Weights of a small mixture-of-experts language model, trained from scratch on English Wikipedia.
Size: 10 layers, width 320, vocabulary 3461, 70M parameters.
Experts: 224 squared ReLU neurons an expert, 2 picks a token, a softmax router.
Below are experts of layer 4 (counted from 0) of a mixture-of-experts language model. Rows are named router (the router's row for the expert), up (a neuron's input weights, with its number) and show model dimensions 64-127. Each number is 500 + 40 x the weight over its row's rms, rounded and kept within 0 to 999. Numbers have three digits each.
After each expert's rows: "gets" lists some tokens that make up at least twice as much of what it gets as of all text. This comes from a sample of Wikipedia text that the model never trained on. Tokens count by the router's weight.

# expert 40
router:508537545524473514467484566529456602529436532556439508451490500496516496533478496526524491485559565545486448539581527479515452423498526529466470513559526506520499529495476495554504499487482466
up0:487486422501532501502524488497487522463561581476452538454456517480480495461490601458461599446581490534534478463492516468557494501509425528517507554498483500566497555547467555504577549487451501
up1:499449441476476485483495498491509528365482544512475458462532548485513557497498503477441586586468547496582530470539527471474493522488539441507495500545469520461450545563483576538560585531570544
up2:511497478471616483451499543514513480478494560516499471467410492504449420488554568454563576497504531481491552437437530531412520472580538475471493504465592464544494505513480451577472528516490501
up3:489501464476524473511475540519451527490511480509515481498503539457493486467514480483551452505466540441525463430488549474531507474528490458535442596397521531450453491539508500477484442529475606
up4:543484473487546535525454517465523422491558500503515506573549459443490544445489500406457521500603546463519486513456515542526496587451531550470544446484543502554495541491483488462442555494504483
up5:496452447509483361516536520495502469416540491472608426468500410484528435499529535521477539484554494550547466456539523452627454483481475531457419554463484406510489540555520489478553526500452524
gets: "u", "i", "6", "5", "0", "a"

# expert 9
router:508610530527523434493470524523471570554521529545463518470531529597502537477504471530502480470504474455546489519551553516530507561504440505515472518462500445441505515449517515503433485521550498
up0:532454433479526514549500511630529480525532500521492486499480526503458484538567525479482490548485392494546484471498599466507488522374547479478508527537446564508517507509420514492505527493549586
up1:435521496463539454469460557532472478534471558501522449529406563442504435572535522493521525515455580473509487482530427536476498601441501430533481490546567515493454581567423453457490585499541506
up2:521418469409550424449518508422505498512534462560571545499548481457560533469563444578444550497512527505465473505490514458459494500517570544402508508456533534539436509461509513445538546435521552
up3:557525471523390457541537553503471531443462427496524484526492437528493505496465411418596520523630492499516535490528516516572499505486445452468497509474508475457530488525541577447491460505502463
up4:474516520459461503499524532516473422471433434453484495494503521479512512502533491505474573504550457542488476462497476505463565524522489519517494523587544526488493531556563472472543581503580488
up5:509515505463494445504530520608475568496488525543456493498511576504500500481513487480488496540492447500560429468525458519552453424397469465573507500579480456511547527538506566484502490524611562
gets: "ct", " m", "cl", "3", "rom", "M"

# expert 5
router:507542513454527478485485464472521499545568485517491535492451472503482552497486533452564413502517551400511407495545483557507453506499446535484485563469542450491510496499540482507462458522503439
up0:480481493461557548495510540478494552444520486501516420450546576538486522417479505547469527452526540482531492536521513519505472474444462514491510425476501471424442515521488471450467538502453556
up1:519497482499543544510473551563433417465525491467481468540456488498539515392516497414496531503479523500526511503516533478486447486486572511490514510405493513486524545519450431529536540554503479
up2:552552474526518540452492491529476481516474462481482508567504541479472474584404487499531496526495535496453486514477499536511514436568515462483481503542515547542516538488510535408553506464550512
up3:536393534503410477470488449566537579487530554519572492586456488454499540542414493477465516491441519522541461411529495602533481459481499577490439501490500470475455496545523471499481504501493533
up4:512563521482514483550585437464508468467570522464538471562467535470513584468525567568449521471368496538544511525518548502552450453502518507493424472477481481537507535565524474471507478573547534
up5:543437483485519497576501520496529522470497585532465444602497498506512446529590518499533515432421466551522533427486548446510441448522507535542467520437493507459499508552468516545540578477506576
gets: " and", "==", " N", "M", " M", " R"

# expert 13
router:502497524525472479513539479517394475502497553528365532515491537487474487570485520480468477437541504501463495465542435473467471529470420509434534502455597503405467411506475576478540483530539505
up0:487542394513524452559457444510480492465587573482483521529537522532559490529567568544596529456528498452472588463501503488505535493559516496506469550488482495484522522506493561577517493528449469
up1:468535523433506509553491495488468507540490385506497433525471504379528494501459512516485532500448421516568556535466458503509512492459598454535484534478488582536459497462489504508467500414508550
up2:480458511476579468517446492521551540521527462501546438523485432478523538511516504492463590519505513511541495541467570466491515484518543530557475479532490482469491540540544540515503520413498484
up3:503492545523445497544577533495489497491482557503473541444409464469548451498495449509514509484470568487538530532532513541502571475464515469505427488420458493441535530470528510507585509455498521
up4:382540457479567447514502507551472536554513513515559551514483402526516499550443557488426546559454450466502546457512471426441476469494472464549482484493514466449490509494488531519493451417524480
up5:480568543406497458453493423515510519540588517557418560488518428531480439481546459413526481528490565492493489550521470477496421495515479554528485499498563533471505504500468502406453434501414456
gets: " the", "w", " W", " The", " one", " an"

# expert 16
router:488482497566438441563557541544512467542432500478517499488461511442525460553526501455544554518536409546511466481488461441494489424451469484531487516446546429482487546513490547484424498503513507
up0:509498430472455456468451550530378470461527551516446444495426484574526468527496533505430545537503454550554560517484474563455502427424487450526461494451540467501473540497471542434563512530506522
up1:551570527523498483505497454537558464444564498503482522508501535535521540507551509568458479506529558460489505498577509494429397518474463551494522451410507436510430497542474426439535539547629528
up2:534508484455504470470504579464508539525477492493498524454547573519572475510511505454485554439509442528487556455485452535425493530420457526499477486557565580529507515450516511401506485508508439
up3:481501511468560484501476561502509549496503463479571461478495499558494509509470421525471510581490590460586534571550454518498510547525602520469478499498495532494556475456503500530492494553538476
up4:403484514573483529541541399531527508387460505458521502489517503497501460490463500475455497463549515524525510519484527427568457470448561478488505502532451507477466530497431492490504524535465538
up5:572557490525487505500536481547537543446451531462520498566443469533518467395418498412474512477467480511521548464547508513472521454561492436481510448447521530492476508448486521531525434497588516
gets: " (", ",", "\n", " |", " by", ")"

# expert 26
router:506511500426583543452516447461531431473556451454463459491489478513537491421435520510489577500562593445510458480523459388472570531453467489487540568475475489535466417523534474527541448520503516
up0:514524547505510429572471522534450527507420420502528456470512517526539488479488433541485488512523529498540477502436587543452502545528456587498490485529450540515529547457550483468471448461510567
up1:494591561424513511441518541490518487480511514497481504558456561502492511503565518507530531540455504482543542475554544566484578479559475520546483436505489504554531512501535512535528520491588554
up2:492554528545464520498533460515544487475518461461468488628493485515566463492461525394497512469493600520506544499528520574504504507462477449534467445466519565416569478498519431432447495403494486
up3:472532486454529511530533497474517539521541462468538469485488468487549491473458484466519552503562529482497487468448480505477537520582489526453518513497585525514512499557542549530486500472470584
up4:383475557471604491430552467561522516456544602551469529513514439464483486512441533490536537514505424424520462516518540483476494495453495543507527456508589499491531502449501534498557497540565503
up5:454420526473530517483502527526562512510526547555481510477437440447582402507424507484416552528462517509483511438437478544526457497502469490524441485473493510541500496461584507465527512504502509
gets: "|", "h", " |", " G", "1", " h"

# expert 11
router:522516491559449448480460556443495508511448471484526447499551493492531508466484546432483486475563569487504511494451486546535474505523500481461556517433503440491458492475567466470513511491452545
up0:451474473526485484575473533558411498531476502398467532544557510515423507467502532481502534466480549563525506493457468502491464529507517560466531460564502536488436523485542416466497416549553565
up1:486515457532462501523538552501478513448455502488497540555490589519504485526459482573548516524497491473483474526494505455507525412480541490569526517451475570544472516491475528532515537481511509
up2:473465469490471467500484531451462503507416482483514482453461551520484541582467494525430509548495544497513435486547533487463505488442545468489517507479498514524439540493579454503575528462484601
up3:495500454458487469394468554477476493489534476505503506534533550531517628510566460431562517455535453523449596486479490519526554549503481483469474434521548511538529538524520473424489519501549480
up4:475493457556569488528508451538461529402520546537515486492434494515547532497473532497513538547480537549519543434494510426434488457463528551544464491499567478485519569501454600461513530444516484
up5:499567435453521519404475482515459537503531555528550553475457491474465500483533510499479468468531489533547537452556601501462477533560522447580561562510495476469439539465515538515518399413499455
gets: " \"", ".", " |", "\n", "\n\n", "-"

# expert 46
router:541543481566490519447556531519461508523482547482531486553544526461542572445442540485538586497486569444504516443520473562468581495527494533483467521528479562513518547532535544563507541532506484
up0:501462464447519521453494602517448471545516558517501440646439498510470512497453552518555540497522617520597453505526490490416534507509511504442529479544544569474432529548499495505484464461525561
up1:494536500494517500447464544560520569555461546500551468550509504479524499491509546452508519512563505523456563559508528492460533509454396538499460548522485430500517376525604470452496501432515542
up2:477458528493461507499488411509436514460494489548433429551490520440487487530462488542541561470516522483536519499481532494491550419528466546511467474486619499456485407504441542498459497551517527
up3:516490461474473521512466506510483407546429551498507522510536467465509528522581505476488583503535540568559529476444519490498561421514558479499528583467548450514539464543514465541549463423479477
up4:468514467538552482433498563456501480514553470587562516488515449502487522519525504523450514571509507444477550623439448543464583498563503520510512526416453471458508481511483562509449507539471493
up5:494502493545554530557500515468446448440494466491506430576445466457538504537442522558462495476445467506543490482546523497482490451518560466553504555499510459553467523530580466458494488455496454
gets: "g", "ad", " g", " G", "d", " D"

# expert 44
router:523541502451597454470503509499499521385602451507548516434498541479526543512552543555417515535535409525522468463519513470436546521566520440508540539453545520485508477527464566456548400443518494
up0:458514507439535513512503486582511480545496533470533551510490540439536513513538495489446571447486583535498501541502513528473510467491540507436450489515511514460505510486613455461504537448501488
up1:446525498527610504535506610510515474487565490444506498537500478511435524543542422534505511498529460451480496536504547506466527473429486482459460459451475519530495551527499539580474490503440532
up2:513488413507493507573502512480543548505510464573539561490490514457492474591509468443546507553530459510526490485505559524525503421423494452528434565438467501509487515509518551501473492525504542
up3:485447482389560462482516549514486466458612432529466401510488470534542530527510495475444514600470481496538437567505530560469540506482454526451534497416533418475555496479472523513446561460574540
up4:510536497425546458497502518516485520487520533510513476475486467443575518512514477496472487521467432454402478544520452507504458447466495543525463598452500568464499518506534513575514512482513482
up5:517459499526508473530588500502492559500531506509557478497547452544535491480498519504469604492503521518468567469474470458535481524527453571453461514387530501470500514561504519484563483492537514
gets: "c", "at", "h", "3", "th", "ath"

# expert 33
router:457507459503461490494473499466505547456490509472458499511588509455460489468465475521569464487510513508453539483515486516566432480444443568477432453576428508542505576420508544468596516455435467
up0:506502434496452547546534475546447487490459547453466544487525552510453461569478467460547534455477467483579568447490488498516521480499472546549491518482495511462435533545474512501580492474601557
up1:417430436521564452484518542573459541458477529521511431519540439497565474461510417527408485494426453457470527529493500438496517490482517516482436435472457430472482553449446529537370547438493514
up2:462400480439530493493516557518504504497457569517469575528531514449523558556556499571477519526501547514437579470527491433468457464589498590472485491510528481528556495451506518553457520466539495
up3:497500527483480491450483502514473483481470521412494513475498545475480518474497526572542610495524562533534537491472537522502564457484529485596400490526491511466538572498556501526480461497544435
up4:579509435482460416546495481473461472461518482456446498462489435461521476528490512477564561522538495514466530556422529498489553502656497481511526488541484467466505503487545482486500471515543576
up5:489556481459479474598505503531549506553552505451471500515502458471536525439571522495529493522457541585501467544460426515515586493460490495493454508459526451463497522491471563552533438464508447
gets: " ", "-", "–", "1", "2", "/"

# expert 45
router:504520443480550519512560508433465429510458509523515517521502504549493520447521491521439507534455527478579502478484499487454465461520570529428483554465523464540545481558586538479523484447429531
up0:482509545502533515466470538509516529556467564566537464440539418425442523451534475498469524527482541533488531438478526489524513454509507519534472409489548507485499614552620482483553584485497516
up1:489535556489500443572464496496548532500494546516552559531471462442465453462378476523459502476494558497529551486556515503615455496498497502480439463454514535475445547533523500411552558477514474
up2:427419439500475484548554490466438488510499540483530509474426571450547510505524569530544512501532531496456528439504507429550470458536508584502505462549498464514464511535514492491488531430420501
up3:463540464470479524586557461498456495522502448463521555506440461431572430561526458448445504497507535496551596476505511538500562550521433464507467521524556499463527434522456489458558430424512477
up4:458494566456436491507497490516507490484557547509521464536506491526587500472493541528475493486437556499536498511479502478505551543483511583408482408479482472444484397481548465483549478481566569
up5:491466461468520530503529526552565522439530499511537485499507514473568546520505530573450535475469542459492595477477488480518469588507514558493514485543528489478476517483573522517533505534548499
gets: " p", " t", " T", "p", "b", "t"

# expert 20
router:475523608526516494482465566558478557462516467506507501530422467560473498500530469511495452495446483445436448486536526483433459537481393561545507449491549461511461389488543466463563458485447501
up0:505452505512544466488504449500493543493470496455534472545504476534447477452461443497521510470568460496471523462439583472504448514471443467518476484504448572557479493441568520533530552459456504
up1:428440509444443536537535507579490473514474531545543448486539451485546462451520481449518525474481435522502472547445544495470492494440519529560452468579555498459598496503456555458486463515519524
up2:417475507440524458565459550542450535399500468539493445495497448406535473548486549497554468477474513511446455513448549448505471448530554531547482498415516513562521511493512453534574537480504562
up3:482444541498559515469483530501515485532561482537531460459530477526482569509507493428446492508458449538548561455508540542481438512522504508551490575516560520544458480455454407461447449504472555
up4:511480490534474471534537505457526583466484486481467501504415482461506463483525499447547493435529450494487546444589500502506444451537480563538452537500510429463505453465467485557577499470473544
up5:428501503445573411469483493522496456462562449514471546496504500494565512507460544420486494455508539541501530469501533545494521468474576563480519483480550498434524481514561532429536462446536475
gets: " the", " The", "The", " more", "=", " a"

# expert 8
router:475475469466569566545533441484486450487477444434525535482492460497466550455573503490483511470513465545447524431557522452574390436514431495479537505492471421468463469528484491533475515470587529
up0:465504475483474582560496452494525495504546492555520521443465472474509456577503463537544488480513516521492494531525548525483516540473512544483490452503484461489489523424486500523561499405504487
up1:500530538460534481503433477508460531474480454474563469551496488503506450480426416516482466495483553536545558491512568480470490489499506451457476482527459478467497522417535568473542523553484477
up2:465476453449530466468454563502531558480603444492496484496495492536528467443511479552531501478470472497590511467500570494472493452538508479476492466494479487432474518424550457515548478535525518
up3:489541537518468471500481486456539493559467567436526482515536475451527544443570473523525516521538516512488524569495471457497476451497515558466520562490441579506518553474474533527505420468459516
up4:477472451539495523558420573511484465420579546483448453484456509509527520494501522508487509562526552543564503505481519503504455431420493544535551497430500575526516489498499538485481522465510442
up5:480488460519413497523457546497584561485521495541476422541518478506453501483461526493501503541513548536537524501546581491486496499563509632610525498547522457565424531486502503499500513557543560
gets: " |", " ", ":", ";", "by", "ice"